config.toml
n_layer = 12
moe_layers = [1, 3, 5, 7, 9, 11]
balance_bias = false
norm_eps = 1e-06
beta1 = 0.95
beta2 = 0.99
seq_len = 1024
steps = 6764
dataset = "wikipedia_en"
Below are experts of layer 7 (counted from 0) of a mixture-of-experts language model. Rows are named router (the router's row for the expert), gate (a neuron's input weights, with its number), up (a neuron's input weights, with its number) and show model dimensions 0-191. Each number is 50 + 12 x the weight over its row's rms, rounded and kept within 0 to 99.
After each expert's rows: "gets" lists some tokens that make up at least twice as much of what it gets as of all text. This comes from a sample of Wikipedia text that the model never trained on. Tokens count by the router's weight.

# expert 19
router:63 34 66 58 40 35 58 60 34 37 53 47 51 30 52 32 33 32 41 59 48 39 45 59 43 49 50 54 57 56 28 42 51 56 45 28 69 63 49 52 49 52 34 50 55 33 52 37 59 54 44 49 40 41 60 35 82 63 38 60 60 54 51 48 37 53 57 53 50 68 45 37 27 26 42 74 66 41 65 60 69 51 53 38 42 68 51 49 50 51 57 40 56 56 68 40 48 57 38 55 58 47 65 39 49 52 43 44 35 64 52 59 54 41 57 23 42 34 53 53 33 45 49 45 16 56 38 50 68 35 61 58 26 57 27 34 54 60 29 42 52 61 47 70 60 45 37 59 46 48 44 36 47 83 56 46 47 56 75 35 42 70 61 39 53 42 89 39 43 36 51 58 47 45 53 37 65 64 54 43 37 43 59 50 57 52 55 50 36 71 59 42
gate2:55 56 43 40 48 50 58 39 41 53 53 59 90 64 47 65 73 35 59 71 57 27 22 48 42 64 69 48 72 58 46 44 60 35 70 68 50 49 49 47 57 56 44 40 42 40 35 36 50 46 41 57 47 37 40 37 59 56 50 49 67 44 36 53 45 58 70 73 42 49 53 45 52 61 68 67 58 56 45 58 68 51 69 33 45 37 54 41 46 51 32 51 48 27 59 40 33 52 63 42 48 43 62 47 64 55 66 65 61 45 47 61 58 67 37 50 35 48 49 76 71 51 71 39 27 41 60 40 53 31 71 62 61 57 41 72 43 38 31 29 42 53 53 45 53 44 55 45 61 50 42 45 34 67 43 38 63 48 39 37 38 46 40 51 50 49 46 62 50 76 54 57 41 35 41 47 31 54 57 63 57 39 66 30 66 66 59 64 76 62 50 43
up2:52 45 33 66 42 35 60 34 59 37 66 57 34 67 58 43 43 54 44 42 55 34 38 69 40 44 48 44 41 58 64 41 40 53 32 42 50 34 55 38 55 64 77 46 43 42 51 27 46 40 51 33 59 42 52 65 60 38 46 47 29 59 57 38 42 64 31 50 53 50 37 56 29 40 54 57 33 51 51 56 51 50 39 77 25 56 45 56 46 46 60 57 40 59 47 79 47 26 50 54 42 43 31 45 48 55 44 35 23 52 35 27 51 39 38 40 73 54 60 48 52 68 60 47 40 68 27 42 54 23 55 51 59 63 44 42 51 53 63 60 39 53 55 64 51 55 65 55 65 42 49 66 62 55 46 49 61 64 37 50 46 67 39 35 47 23 65 50 48 47 62 60 43 57 63 26 36 55 69 38 53 76 27 52 48 18 50 50 49 36 47 36
gets: ",", "),", "\",", ";", ".,", "',"

# expert 7
router:20 52 35 49 34 45 49 39 51 66 54 48 61 37 64 43 51 64 50 63 45 25 57 40 49 60 47 52 30 59 27 45 60 54 49 69 83 43 52 33 60 46 47 27 38 55 48 53 44 60 59 53 39 47 56 42 57 56 50 32 39 66 58 49 43 61 57 62 42 31 54 43 45 20 40 47 59 45 44 57 32 58 55 49 41 63 42 42 57 54 47 37 53 66 49 57 38 59 62 37 68 54 45 59 52 48 25 41 54 34 45 49 68 37 61 45 60 66 67 56 68 54 62 57 68 37 56 49 45 70 45 38 39 24 47 29 49 42 26 60 38 41 44 48 52 54 62 38 43 58 29 44 45 56 46 88 57 51 47 55 48 26 52 42 57 64 73 48 48 36 44 42 66 42 66 62 58 58 58 62 55 60 33 36 61 13 75 56 56 42 39 59
gate3:58 55 55 57 43 66 44 63 62 46 54 45 49 60 50 53 54 53 38 31 48 38 79 38 48 57 46 53 35 33 66 57 27 49 57 31 55 53 51 50 65 52 52 30 24 54 35 67 40 59 28 55 54 53 69 34 38 54 63 56 43 47 45 61 46 75 47 46 39 48 40 54 47 54 40 65 62 62 42 54 71 35 64 43 65 57 59 39 35 44 48 56 58 50 75 50 58 56 45 38 67 51 70 53 61 63 61 67 68 38 54 61 52 60 26 59 43 73 75 79 42 40 54 52 61 52 67 51 51 42 56 30 67 53 50 69 34 61 53 40 70 37 64 61 53 49 50 58 58 40 26 34 50 43 60 61 47 60 84 80 71 48 64 33 51 48 54 51 56 51 56 40 43 60 64 66 26 51 46 67 43 51 60 47 68 45 54 44 41 60 37 34
up3:65 42 59 50 33 76 65 68 48 48 45 47 54 65 54 47 52 54 47 37 51 32 74 55 47 63 60 56 34 59 64 51 65 55 47 39 51 55 38 56 62 46 61 41 24 60 32 50 42 54 21 58 36 52 64 16 43 40 60 61 27 53 38 55 51 65 32 55 51 53 52 37 55 38 53 66 64 55 26 54 64 33 59 37 62 52 55 42 47 46 40 49 46 43 78 40 83 69 64 43 69 46 52 51 56 47 66 64 63 52 30 66 44 62 21 48 42 61 57 52 33 47 45 50 62 37 54 50 71 51 51 29 44 39 36 56 47 62 56 50 75 37 57 62 45 49 39 52 52 48 27 34 52 49 50 69 47 60 79 68 63 56 46 43 59 57 38 34 67 57 51 43 38 53 63 58 51 45 40 48 58 40 52 48 78 41 46 32 58 47 51 34
gets: " was", " is", " were", " are", " had", " to"

# expert 23
router:46 40 51 59 26 65 36 59 52 80 49 54 61 60 42 44 42 44 57 50 40 35 70 86 49 41 50 50 41 49 49 58 38 43 67 52 51 44 60 51 51 38 48 31 36 47 30 38 41 43 28 54 61 37 48 54 54 37 54 47 72 49 48 65 60 55 78 57 63 53 81 52 42 49 51 37 59 36 47 19 52 47 57 42 57 36 54 60 35 41 55 45 50 60 33 61 50 68 52 50 72 32 58 44 71 50 27 44 45 54 43 58 43 51 17 26 72 54 43 53 40 54 47 34 58 51 46 61 45 59 45 46 40 49 45 51 63 58 76 80 69 41 51 49 41 54 55 45 80 53 59 49 46 58 43 73 56 42 48 41 56 70 43 50 67 49 35 43 34 43 48 53 68 53 50 53 36 54 33 59 52 59 51 56 59 24 37 42 43 65 74 47
gate3:50 44 28 55 67 41 44 63 60 61 30 68 49 51 46 49 46 49 63 45 39 57 65 52 38 52 50 56 40 64 48 27 29 32 56 42 62 66 55 38 50 32 41 28 56 54 51 52 79 73 52 48 46 46 27 36 41 60 46 68 71 43 32 50 58 58 47 42 36 69 67 52 51 44 62 63 63 71 73 70 40 62 29 66 55 35 49 47 45 72 56 64 45 55 54 49 61 39 42 64 57 57 45 62 61 46 32 40 41 60 48 53 48 59 62 62 52 73 40 52 52 62 42 47 33 60 61 39 61 60 45 40 49 48 37 69 44 55 43 48 55 45 52 65 52 61 73 48 67 58 50 50 49 37 29 69 54 41 38 54 49 36 69 48 53 46 41 59 40 48 45 54 53 48 63 39 41 60 66 38 11 70 70 49 45 42 41 16 70 49 67 50
up3:51 58 59 50 43 83 68 44 20 29 53 50 56 25 53 42 50 43 33 38 51 36 37 58 64 58 26 43 69 38 61 41 90 67 53 54 47 40 49 51 57 34 52 49 39 60 64 36 39 51 53 55 47 62 50 57 47 55 59 30 37 41 55 47 62 38 75 43 70 46 40 56 55 59 51 56 59 28 34 42 63 45 49 66 44 45 44 39 62 45 46 56 45 58 47 62 32 51 51 45 60 17 62 42 54 31 83 62 42 44 53 39 52 39 42 49 55 32 50 57 53 52 47 36 67 60 40 37 40 44 41 43 63 38 48 42 56 49 52 69 32 51 58 54 51 49 47 41 48 67 45 63 57 60 70 35 32 63 42 35 59 58 51 58 50 34 34 39 69 55 56 56 52 39 24 53 44 20 70 35 59 39 32 57 43 48 35 46 55 70 55 45
gets: " the", " a", " an", " his", " its", " their"

# expert 13
router:49 62 44 47 45 46 54 37 41 50 55 47 40 81 72 60 57 62 43 51 55 55 47 82 42 41 68 37 46 50 45 38 34 40 43 56 63 62 57 57 54 49 49 50 49 47 63 67 28 76 50 45 49 51 49 47 54 61 68 73 83 35 48 61 56 55 49 55 58 47 67 46 59 53 47 35 65 56 55 50 65 49 50 70 65 34 54 63 63 59 62 48 57 43 36 31 49 40 41 45 48 60 55 59 42 44 50 60 39 49 46 60 92 51 24 65 54 69 54 57 43 27 40 39 52 69 45 50 62 36 42 41 61 44 56 47 61 49 85 73 21 41 52 30 63 67 48 48 55 65 64 74 42 55 67 48 65 50 63 50 69 49 39 43 38 54 41 51 76 49 43 61 43 69 44 51 45 46 29 62 48 56 44 57 48 36 62 45 48 41 70 61
gate2:41 33 38 54 64 46 43 23 62 63 41 29 61 52 66 66 35 59 67 31 53 40 53 37 47 57 42 27 72 47 55 45 56 70 59 58 53 42 33 57 55 44 56 38 42 23 62 75 54 65 79 46 56 27 64 44 46 49 63 59 36 69 49 65 46 49 43 47 74 60 56 46 27 50 41 42 51 46 61 47 53 40 27 50 42 62 58 59 48 54 52 51 77 47 40 54 59 63 51 50 62 44 48 62 36 50 33 42 53 64 40 38 57 47 65 61 62 62 57 47 41 51 20 42 37 45 45 71 39 53 53 28 58 55 50 34 44 54 61 35 41 51 61 39 85 67 47 37 49 32 58 68 48 52 46 44 54 41 52 53 75 55 67 57 58 49 50 39 33 44 52 60 37 58 42 38 54 31 28 67 55 35 55 47 47 31 59 43 56 35 44 33
up2:58 42 41 40 61 63 58 43 49 37 41 40 45 66 65 41 38 70 62 21 37 45 44 48 46 51 48 49 69 14 51 50 40 51 41 41 61 57 61 53 52 65 58 67 49 46 50 58 38 54 53 39 55 73 49 45 45 73 41 60 43 47 48 71 35 62 56 48 17 53 47 28 62 33 26 48 52 58 49 45 39 47 30 47 45 53 58 51 49 38 50 73 49 35 37 54 26 64 60 71 33 31 25 44 61 61 49 48 63 40 45 48 60 69 45 42 37 49 54 42 62 58 31 62 33 46 57 47 48 27 41 56 61 56 48 42 43 60 74 45 40 51 60 59 64 77 58 49 59 35 52 62 56 34 57 66 57 35 56 43 64 19 35 40 47 35 53 36 30 64 46 45 58 51 33 49 49 30 44 63 59 46 61 57 45 24 36 54 66 53 38 44
gets: " the", " The", " of", "The", " two", "'s"

# expert 25
router:52 51 35 64 55 39 59 50 72 33 38 33 53 29 58 63 42 57 46 42 61 66 54 40 43 58 48 57 63 60 76 58 62 35 59 62 45 52 45 39 22 36 48 42 54 49 41 45 41 39 45 50 55 59 66 73 42 61 44 67 68 58 50 80 46 54 55 44 41 54 63 63 45 51 40 39 43 78 42 44 43 59 31 54 47 26 63 44 45 44 53 78 57 45 30 37 61 46 68 65 52 43 58 47 49 51 60 59 64 48 57 56 49 42 42 64 42 59 40 53 55 51 81 65 44 44 65 60 54 43 58 52 46 62 76 61 53 50 49 23 49 63 51 48 54 58 70 58 39 27 55 91 34 29 51 38 61 51 49 44 48 41 46 60 36 52 43 63 35 59 65 47 48 62 34 48 50 48 36 38 37 22 56 73 52 58 40 64 34 40 62 59
gate1:65 35 48 63 72 28 47 63 29 47 64 34 62 56 57 62 37 60 52 55 45 65 69 56 49 46 57 47 54 55 50 42 35 28 45 65 34 68 41 62 45 51 45 47 40 56 35 67 39 68 44 45 65 51 57 65 49 48 52 43 36 59 38 56 42 40 60 34 65 26 50 52 49 57 26 42 32 35 41 44 49 55 48 41 52 54 55 51 54 31 46 48 53 42 61 42 43 53 67 63 56 51 60 37 41 64 29 55 60 54 53 43 48 67 44 51 42 61 79 52 61 34 33 70 70 37 34 51 54 60 43 76 45 68 59 43 38 60 37 43 53 41 46 41 42 37 37 56 74 59 48 27 57 37 37 60 76 42 44 52 25 70 41 58 53 37 52 82 30 38 71 71 49 38 56 25 54 52 45 41 46 41 40 63 38 49 70 50 39 50 39 66
up1:52 55 45 36 43 76 55 41 65 71 24 58 53 25 55 62 42 55 48 23 31 51 27 33 51 52 32 41 62 50 43 74 60 75 48 42 59 57 46 55 43 33 59 53 64 65 69 24 41 75 55 48 49 49 49 43 66 39 44 57 59 49 74 53 45 42 38 46 34 34 44 63 31 42 55 37 60 66 60 48 41 62 58 53 64 49 50 43 56 46 52 44 63 56 35 65 62 54 62 39 43 60 53 60 55 67 66 66 64 53 48 41 53 39 64 50 48 39 43 50 62 60 58 49 39 55 64 65 52 51 55 52 40 35 33 62 24 32 73 52 41 49 60 62 68 56 57 43 30 47 41 45 50 48 43 34 41 33 51 50 84 33 53 53 65 58 36 17 59 42 39 36 48 63 45 68 56 61 67 56 67 60 58 58 44 46 46 47 53 59 55 68
gets: ")", "%", " —", "0", " States", " USA"

# expert 15
router:60 48 28 64 59 37 57 41 94 36 38 40 50 47 36 50 39 58 35 48 55 66 47 33 52 38 43 57 61 80 58 35 67 43 50 36 54 55 49 49 43 40 39 38 41 57 46 55 44 36 52 52 35 56 57 47 41 52 52 75 55 50 52 67 40 43 45 30 36 50 70 56 61 59 37 50 43 69 55 58 62 50 57 60 55 33 49 43 57 38 45 84 40 38 61 31 45 48 56 31 43 62 64 51 33 37 63 45 39 50 40 49 52 35 55 58 58 42 61 35 68 55 79 40 31 57 34 54 38 28 51 48 56 70 61 57 43 40 26 36 40 54 55 27 40 64 62 53 40 31 57 76 33 53 32 47 46 61 43 48 32 24 50 40 24 61 55 49 55 57 46 46 47 56 41 48 55 68 60 35 55 60 44 52 59 64 58 51 65 38 41 66
gate0:49 62 48 37 53 33 71 37 43 41 51 54 53 45 70 54 47 37 50 51 61 20 57 70 27 27 38 60 47 57 50 51 61 29 50 45 51 67 76 75 79 47 29 42 48 51 61 32 50 56 61 48 51 71 49 64 53 46 36 42 61 53 54 33 55 51 40 47 58 53 63 30 38 52 53 35 56 64 40 56 53 45 45 45 59 43 58 44 40 51 62 53 50 46 36 41 42 67 34 48 56 40 61 38 45 70 55 51 70 62 57 81 61 54 53 46 55 36 72 58 42 46 58 55 43 41 42 57 64 54 22 56 54 41 57 35 25 48 51 29 54 49 58 27 41 42 64 41 44 44 55 47 64 55 23 47 34 54 70 54 60 57 29 67 59 32 42 39 42 47 59 36 65 53 36 14 55 56 29 40 49 64 73 52 47 42 50 49 49 41 38 37
up0:65 51 69 59 49 39 55 48 62 76 56 40 32 69 42 28 39 48 50 50 38 48 52 41 47 56 34 51 49 57 47 59 60 54 46 54 49 22 72 33 31 66 44 50 53 55 58 41 71 55 63 50 52 55 42 51 47 57 58 51 39 51 51 42 47 54 35 61 65 67 43 39 50 62 66 60 18 36 50 51 50 47 58 57 51 35 55 36 34 35 41 39 24 54 50 75 33 54 48 63 43 18 54 48 60 49 62 53 49 55 41 43 46 64 55 63 59 48 50 17 55 42 54 36 37 50 56 69 46 39 26 50 65 25 47 47 57 77 42 45 60 42 61 43 64 69 61 55 65 32 58 52 71 48 66 35 35 59 37 79 59 53 37 45 65 52 47 43 60 58 51 24 51 43 45 35 46 39 39 60 80 42 59 45 33 35 47 55 41 38 58 54
gets: ")", "\"", " ", "'", "%", ";"

# expert 16
router:38 45 47 36 64 51 42 58 57 38 56 44 44 33 66 68 59 52 49 41 60 46 42 35 49 38 52 39 57 34 59 70 48 48 58 67 36 55 13 55 53 42 66 38 63 34 27 46 33 44 64 40 53 53 65 36 29 18 43 36 48 66 53 39 53 65 65 88 42 28 63 71 40 72 45 39 61 57 42 59 63 58 44 60 43 31 50 68 40 51 50 62 72 63 48 44 32 31 40 58 38 28 37 45 42 53 59 42 61 56 55 48 56 58 42 56 35 60 31 42 60 43 33 51 48 68 38 41 43 46 64 48 36 54 69 63 52 55 57 42 46 45 42 51 40 37 46 54 46 51 31 47 62 38 58 53 40 46 43 57 71 40 49 53 45 46 54 23 42 41 70 33 59 63 72 40 42 20 59 49 45 70 54 53 39 47 40 48 60 49 39 53
gate0:79 47 59 42 50 31 55 52 57 62 45 25 35 41 59 61 64 37 31 59 55 43 52 44 54 36 50 43 52 49 54 38 48 38 62 46 49 65 46 46 58 51 57 32 45 34 60 44 57 59 70 47 37 40 47 50 35 31 49 42 54 54 38 38 30 66 47 52 43 46 46 69 47 52 48 44 30 35 38 41 57 49 61 57 49 76 60 48 22 35 54 40 53 63 32 60 20 53 49 52 49 30 45 57 37 53 38 42 54 59 56 46 47 40 36 54 40 23 42 69 51 55 63 78 47 55 58 62 40 52 69 63 47 38 48 54 45 62 50 34 37 51 60 59 32 36 29 48 67 51 52 27 39 38 44 19 46 45 80 25 52 37 29 73 55 54 49 57 59 52 55 57 52 64 57 72 42 57 27 62 39 35 51 31 73 37 60 44 37 36 60 44
up0:80 40 66 55 49 13 45 48 74 65 35 43 42 53 62 66 51 28 57 64 56 67 56 42 43 36 37 50 48 44 72 38 42 38 69 59 60 57 71 61 45 51 61 47 51 51 57 35 62 63 63 29 30 49 45 69 52 28 51 36 61 37 40 34 39 49 72 39 33 59 42 50 41 53 35 52 44 59 39 58 56 69 68 37 52 55 53 56 29 33 62 51 46 87 32 48 43 57 43 50 46 51 41 47 50 42 37 60 74 60 51 58 40 38 37 56 50 19 51 38 55 41 61 53 64 59 60 69 36 54 52 51 42 44 49 54 36 48 62 22 51 45 37 52 46 54 22 48 55 52 52 33 46 47 36 46 54 51 47 35 43 35 31 46 38 66 35 60 48 43 47 43 63 58 54 69 32 51 49 54 31 41 38 40 58 35 50 34 48 57 50 60
gets: "0", "1", "2", "5", "3", "4"

# expert 11
router:48 52 29 47 53 45 47 52 64 44 49 44 37 57 36 65 65 68 53 36 39 52 56 35 44 70 66 45 52 66 44 44 32 45 63 59 48 68 21 42 62 60 49 53 33 51 71 35 39 37 60 47 56 38 50 59 44 20 59 70 76 40 47 70 56 52 50 50 58 41 47 54 54 58 56 43 19 38 25 42 44 57 61 48 50 45 73 66 37 66 42 65 44 37 48 29 58 44 51 48 49 56 49 50 39 44 61 46 65 55 54 35 55 57 34 58 61 55 59 56 45 62 65 48 67 52 37 40 52 44 46 42 55 37 64 54 58 37 55 61 51 63 45 38 51 30 59 57 28 30 66 75 44 35 51 46 32 58 51 61 37 37 77 67 30 43 36 71 46 61 50 78 59 31 74 56 51 35 59 42 40 53 42 58 38 61 39 60 24 43 44 38
gate1:69 49 36 52 15 60 36 50 43 32 56 47 43 54 63 49 27 58 51 50 41 56 43 48 40 41 47 57 46 28 53 41 54 66 59 79 46 83 53 61 35 57 60 31 53 48 58 48 54 55 58 46 54 53 62 77 51 43 59 55 52 61 25 60 51 54 79 41 40 59 44 43 34 43 54 38 57 70 61 61 50 52 52 59 52 24 60 59 44 52 58 50 48 41 58 29 68 34 63 81 59 47 47 35 66 48 39 39 50 58 47 45 35 40 25 37 75 21 46 42 47 45 36 46 44 44 54 29 44 54 39 59 47 54 56 34 62 42 55 73 38 59 58 54 67 34 55 52 57 54 45 58 39 61 67 48 49 36 45 58 46 82 69 57 42 64 54 51 59 37 44 41 62 62 63 51 73 58 60 47 66 45 70 49 33 44 34 55 46 48 56 63
up1:31 45 55 40 82 39 63 50 63 80 30 53 40 37 48 49 64 47 53 55 61 64 63 50 50 56 58 36 48 57 53 52 38 60 37 25 41 36 39 49 48 41 43 68 41 53 44 62 51 53 58 41 46 47 38 30 55 53 57 46 51 44 73 53 52 46 13 47 64 46 57 54 38 46 63 63 25 24 50 39 54 53 42 35 41 66 41 38 50 52 41 57 55 56 46 78 42 50 46 09 42 57 47 52 36 50 60 58 53 47 44 37 48 79 68 54 36 66 63 53 53 58 73 40 52 60 45 55 49 59 61 44 49 39 61 62 17 56 50 45 50 39 45 53 35 56 43 55 51 44 45 43 43 41 34 53 62 58 51 39 48 23 42 45 63 41 47 49 33 47 62 52 45 32 34 54 19 53 37 66 21 48 52 65 67 63 71 58 51 60 54 37
gets: " ", "–", "00", " −", " +", "−"

# expert 31
router:65 33 30 61 55 52 47 49 41 36 53 50 44 61 62 52 41 36 41 63 50 34 42 44 37 42 46 47 53 44 51 34 67 51 42 54 37 39 28 29 68 36 56 40 38 40 43 73 58 59 33 40 22 43 56 39 45 55 46 57 42 52 52 54 73 59 34 46 27 43 28 49 60 38 35 57 46 13 27 31 56 58 62 54 52 38 55 41 49 62 34 55 34 68 55 61 57 46 49 47 29 57 68 51 33 49 57 62 35 47 59 44 71 44 29 26 46 34 46 40 41 29 45 70 66 42 45 40 55 41 48 59 50 50 30 53 51 45 56 35 57 46 49 23 53 65 61 59 65 48 38 30 54 31 58 53 49 51 33 56 61 65 59 54 68 44 70 53 42 51 54 48 34 67 55 42 26 65 37 41 60 56 64 30 59 59 51 31 69 42 42 51
gate1:48 59 43 28 39 41 53 75 79 40 42 50 56 46 70 26 34 61 44 72 40 30 47 62 39 54 48 32 64 34 51 54 37 41 45 33 53 33 31 51 54 51 36 40 41 54 45 43 50 55 50 57 44 47 62 58 64 40 61 51 51 49 57 43 64 50 50 52 36 53 49 34 42 41 42 44 58 41 53 60 35 52 36 47 47 55 68 67 44 45 49 48 40 69 49 68 77 46 48 52 60 47 28 40 59 46 31 31 73 27 41 75 64 74 53 55 39 73 68 65 37 53 44 70 49 33 58 60 60 64 34 33 52 49 42 47 56 59 64 42 63 37 35 35 50 57 53 52 48 59 72 44 54 43 60 55 44 58 59 40 46 54 52 79 59 52 71 41 22 48 52 55 38 25 67 43 83 66 59 63 37 42 60 44 43 49 54 39 54 47 57 58
up1:64 56 37 46 38 41 51 75 83 54 41 39 66 45 59 41 37 54 39 69 49 40 49 70 42 47 32 53 61 58 39 55 44 52 37 48 64 63 39 47 45 49 64 26 42 34 39 59 49 18 74 59 48 56 66 49 78 32 69 43 38 59 36 43 61 53 45 54 18 50 52 49 45 51 39 56 35 59 58 52 58 39 40 55 56 31 58 46 31 32 50 49 22 61 38 52 73 52 45 52 56 52 39 54 32 53 59 32 57 36 31 70 50 60 57 50 49 73 59 50 49 49 43 53 36 42 63 57 56 82 51 37 45 50 46 52 46 38 55 49 59 51 42 42 37 54 39 41 37 50 58 34 45 61 55 43 55 46 39 48 49 43 61 46 78 41 75 44 51 19 52 50 40 42 44 51 56 60 60 48 63 66 47 41 36 58 32 35 60 47 79 36
gets: " (", " \"", " =\n\n", " ", "\n\n", " '"

# expert 1
router:52 42 41 51 48 57 52 58 47 47 50 49 54 40 34 40 64 44 23 40 56 47 57 61 61 56 29 50 62 30 47 52 45 47 46 47 81 71 62 39 72 52 53 47 33 42 33 46 74 38 37 47 59 47 50 23 49 38 60 70 40 58 54 32 81 55 35 63 59 57 39 55 57 26 61 71 43 59 68 42 44 61 44 67 31 48 51 63 47 41 38 43 30 46 66 60 49 70 56 40 50 58 50 65 49 32 61 59 28 36 48 47 50 39 73 38 50 21 65 67 75 54 44 51 48 55 46 53 53 58 56 49 52 20 53 69 48 41 37 44 43 42 41 47 58 26 46 66 68 65 48 43 43 45 61 63 36 70 37 48 63 57 56 31 49 58 29 45 70 50 51 68 63 52 36 52 63 55 57 28 67 62 54 47 57 51 55 48 54 43 43 59
gate0:41 67 48 44 25 66 69 57 53 67 41 36 28 54 51 40 55 53 36 62 54 43 44 55 51 57 42 29 42 44 26 47 48 49 51 27 41 47 35 59 42 53 60 44 43 44 48 60 58 60 46 58 40 44 29 45 68 41 15 85 33 64 42 36 50 43 38 50 42 45 48 53 56 37 35 41 53 56 71 41 52 57 50 71 50 65 45 54 58 44 57 53 36 44 72 48 50 62 65 70 67 47 59 47 58 72 36 42 42 46 42 52 38 73 60 42 32 54 43 56 48 37 32 53 48 78 62 33 72 52 53 40 37 47 50 41 33 61 31 46 69 39 47 68 75 53 54 43 59 63 64 55 45 49 36 38 51 36 85 53 58 52 65 41 54 51 47 40 72 59 52 56 51 34 43 52 67 37 54 57 59 48 58 28 47 21 56 41 52 48 40 42
up0:50 59 59 42 52 54 69 63 62 71 51 53 73 48 61 47 63 40 69 58 60 61 60 33 56 58 35 72 43 67 36 48 49 70 61 66 37 44 59 39 66 68 49 47 70 63 49 70 43 52 56 60 23 49 42 53 40 55 62 61 50 41 57 52 42 59 53 38 60 52 37 66 54 40 54 51 46 41 60 63 67 34 71 37 53 70 59 52 37 64 59 42 38 66 43 48 30 46 53 51 67 44 29 36 33 48 70 64 55 29 45 36 54 51 50 31 51 65 47 50 66 20 55 37 54 50 42 36 45 37 34 41 65 26 42 33 53 23 46 52 62 58 28 42 53 44 55 64 49 44 47 65 56 51 49 50 47 57 37 16 66 48 50 41 38 64 46 45 35 47 48 64 32 59 55 43 49 29 62 55 23 72 61 40 44 48 53 57 51 65 31 59
gets: " that", " which", " who", " where", " when", " It"

# expert 2
router:56 45 64 52 56 44 49 59 50 45 41 55 63 58 65 62 48 60 63 59 64 75 44 48 60 43 32 31 58 48 24 48 42 46 67 65 28 61 19 38 33 60 79 49 66 36 49 32 51 55 57 50 59 74 46 69 67 47 59 39 35 47 49 25 39 57 54 51 53 43 46 52 58 54 65 44 33 61 53 53 51 49 51 39 51 32 74 37 44 39 54 43 69 49 61 42 54 43 48 50 60 34 64 38 42 67 62 38 65 55 36 53 59 45 65 58 60 66 43 49 31 63 35 44 49 46 46 37 51 26 49 53 59 66 70 25 41 63 67 41 52 56 59 67 69 50 42 67 50 51 56 70 40 49 66 62 62 56 54 33 45 74 30 41 54 54 37 43 52 55 31 57 48 29 58 40 41 20 61 45 64 51 58 68 52 51 64 41 66 55 48 29
gate0:43 14 51 59 52 21 43 56 46 52 74 55 56 49 34 72 46 51 61 45 49 33 65 56 47 56 68 49 50 48 47 56 49 54 50 61 46 55 97 71 44 25 54 47 54 61 31 57 32 54 29 62 51 56 63 58 40 52 38 65 49 46 40 53 29 52 39 51 47 57 52 57 37 40 46 31 52 80 67 47 50 50 56 50 46 34 52 51 53 57 36 80 49 52 49 66 70 28 42 42 49 43 84 46 39 51 68 48 47 39 46 55 43 46 59 47 34 62 29 69 39 57 51 54 49 55 47 39 58 38 50 52 45 48 70 38 50 39 69 61 46 59 28 61 51 60 58 56 41 40 47 54 68 43 32 48 57 43 56 25 57 39 35 64 13 50 47 58 37 50 51 47 60 59 44 65 54 60 65 52 46 52 33 41 42 59 61 51 60 67 53 45
up0:61 47 48 39 35 53 50 59 44 46 58 50 68 41 23 49 40 54 60 27 35 50 55 59 47 48 72 69 52 53 63 57 41 50 49 42 28 59 24 65 34 51 61 46 42 28 36 55 41 70 62 31 44 77 47 41 41 37 58 64 64 66 38 36 56 52 57 24 76 44 46 60 46 35 56 57 53 44 49 65 53 73 74 41 47 55 33 42 64 61 50 57 51 36 18 48 40 50 46 54 57 70 62 35 35 58 32 61 51 52 47 49 47 63 58 58 42 63 57 54 30 39 65 37 48 44 41 39 53 36 49 50 46 60 17 53 45 51 49 30 53 40 74 24 40 48 27 38 32 63 40 59 59 56 64 47 39 51 62 45 47 48 70 29 64 48 59 43 55 56 45 35 68 46 49 52 55 58 48 34 46 35 66 57 63 50 31 55 38 50 61 60
gets: "th", "24", "15", "08", "25", "14"

# expert 30
router:47 48 64 60 61 57 32 55 37 64 43 60 51 45 47 57 43 28 34 55 53 50 70 52 53 47 58 53 24 47 50 54 56 65 61 43 49 55 61 78 38 41 65 65 50 48 49 60 61 56 35 56 47 33 37 45 73 54 36 52 43 39 48 66 56 45 57 37 49 51 39 48 44 21 45 63 56 42 48 51 41 45 52 58 50 52 52 47 51 44 55 35 48 54 33 53 47 61 48 57 78 50 45 50 50 66 18 47 48 43 55 48 50 70 68 42 37 39 44 48 40 49 54 49 53 40 76 45 51 74 51 43 46 36 31 60 49 62 76 49 48 51 46 48 56 51 42 45 48 57 52 39 55 75 34 43 46 47 66 52 53 53 53 61 52 30 41 36 47 33 42 51 43 44 67 48 56 31 45 68 53 39 54 47 45 00 33 51 56 47 43 51
gate3:47 39 51 48 41 60 64 73 50 53 23 42 38 61 35 51 59 21 45 40 42 43 61 66 55 66 50 66 56 34 50 50 63 31 05 52 54 57 24 41 44 51 58 51 60 57 49 15 57 40 72 52 55 34 41 66 37 47 72 48 36 52 45 57 44 59 57 46 49 55 39 68 49 63 53 58 51 61 60 49 59 46 76 26 51 45 34 61 56 55 58 62 48 29 21 40 60 62 54 43 34 51 63 48 64 58 53 45 39 35 61 51 58 45 46 68 59 49 27 56 55 33 44 26 44 45 62 47 56 48 67 38 30 39 47 54 57 62 53 51 71 46 34 67 43 60 37 70 57 54 37 45 46 56 69 54 61 56 56 59 63 40 41 23 61 58 39 60 54 57 48 48 58 43 41 50 40 44 48 62 40 59 51 37 48 57 47 55 24 36 41 35
up3:53 39 60 45 61 58 63 51 60 65 75 35 28 62 46 46 43 68 34 58 59 40 20 52 70 44 54 40 52 62 55 40 60 64 64 50 58 61 37 60 63 46 57 48 52 58 44 56 55 55 62 54 30 47 40 39 34 61 41 39 54 52 47 44 74 67 41 66 46 34 33 45 50 59 62 46 69 36 39 70 40 41 49 43 46 45 80 67 43 38 62 27 36 28 45 54 60 52 69 43 41 53 49 42 61 40 50 37 77 56 47 68 65 37 60 43 23 51 47 62 37 64 51 50 34 55 91 62 55 53 47 48 45 46 32 52 41 60 40 58 53 43 85 62 43 44 71 47 41 52 45 42 31 45 58 44 54 40 48 62 50 49 50 48 46 51 60 53 44 48 27 73 41 57 31 45 69 47 53 54 49 64 44 52 54 48 49 51 15 61 61 56
gets: " in", " of", " on", " for", " at", " from"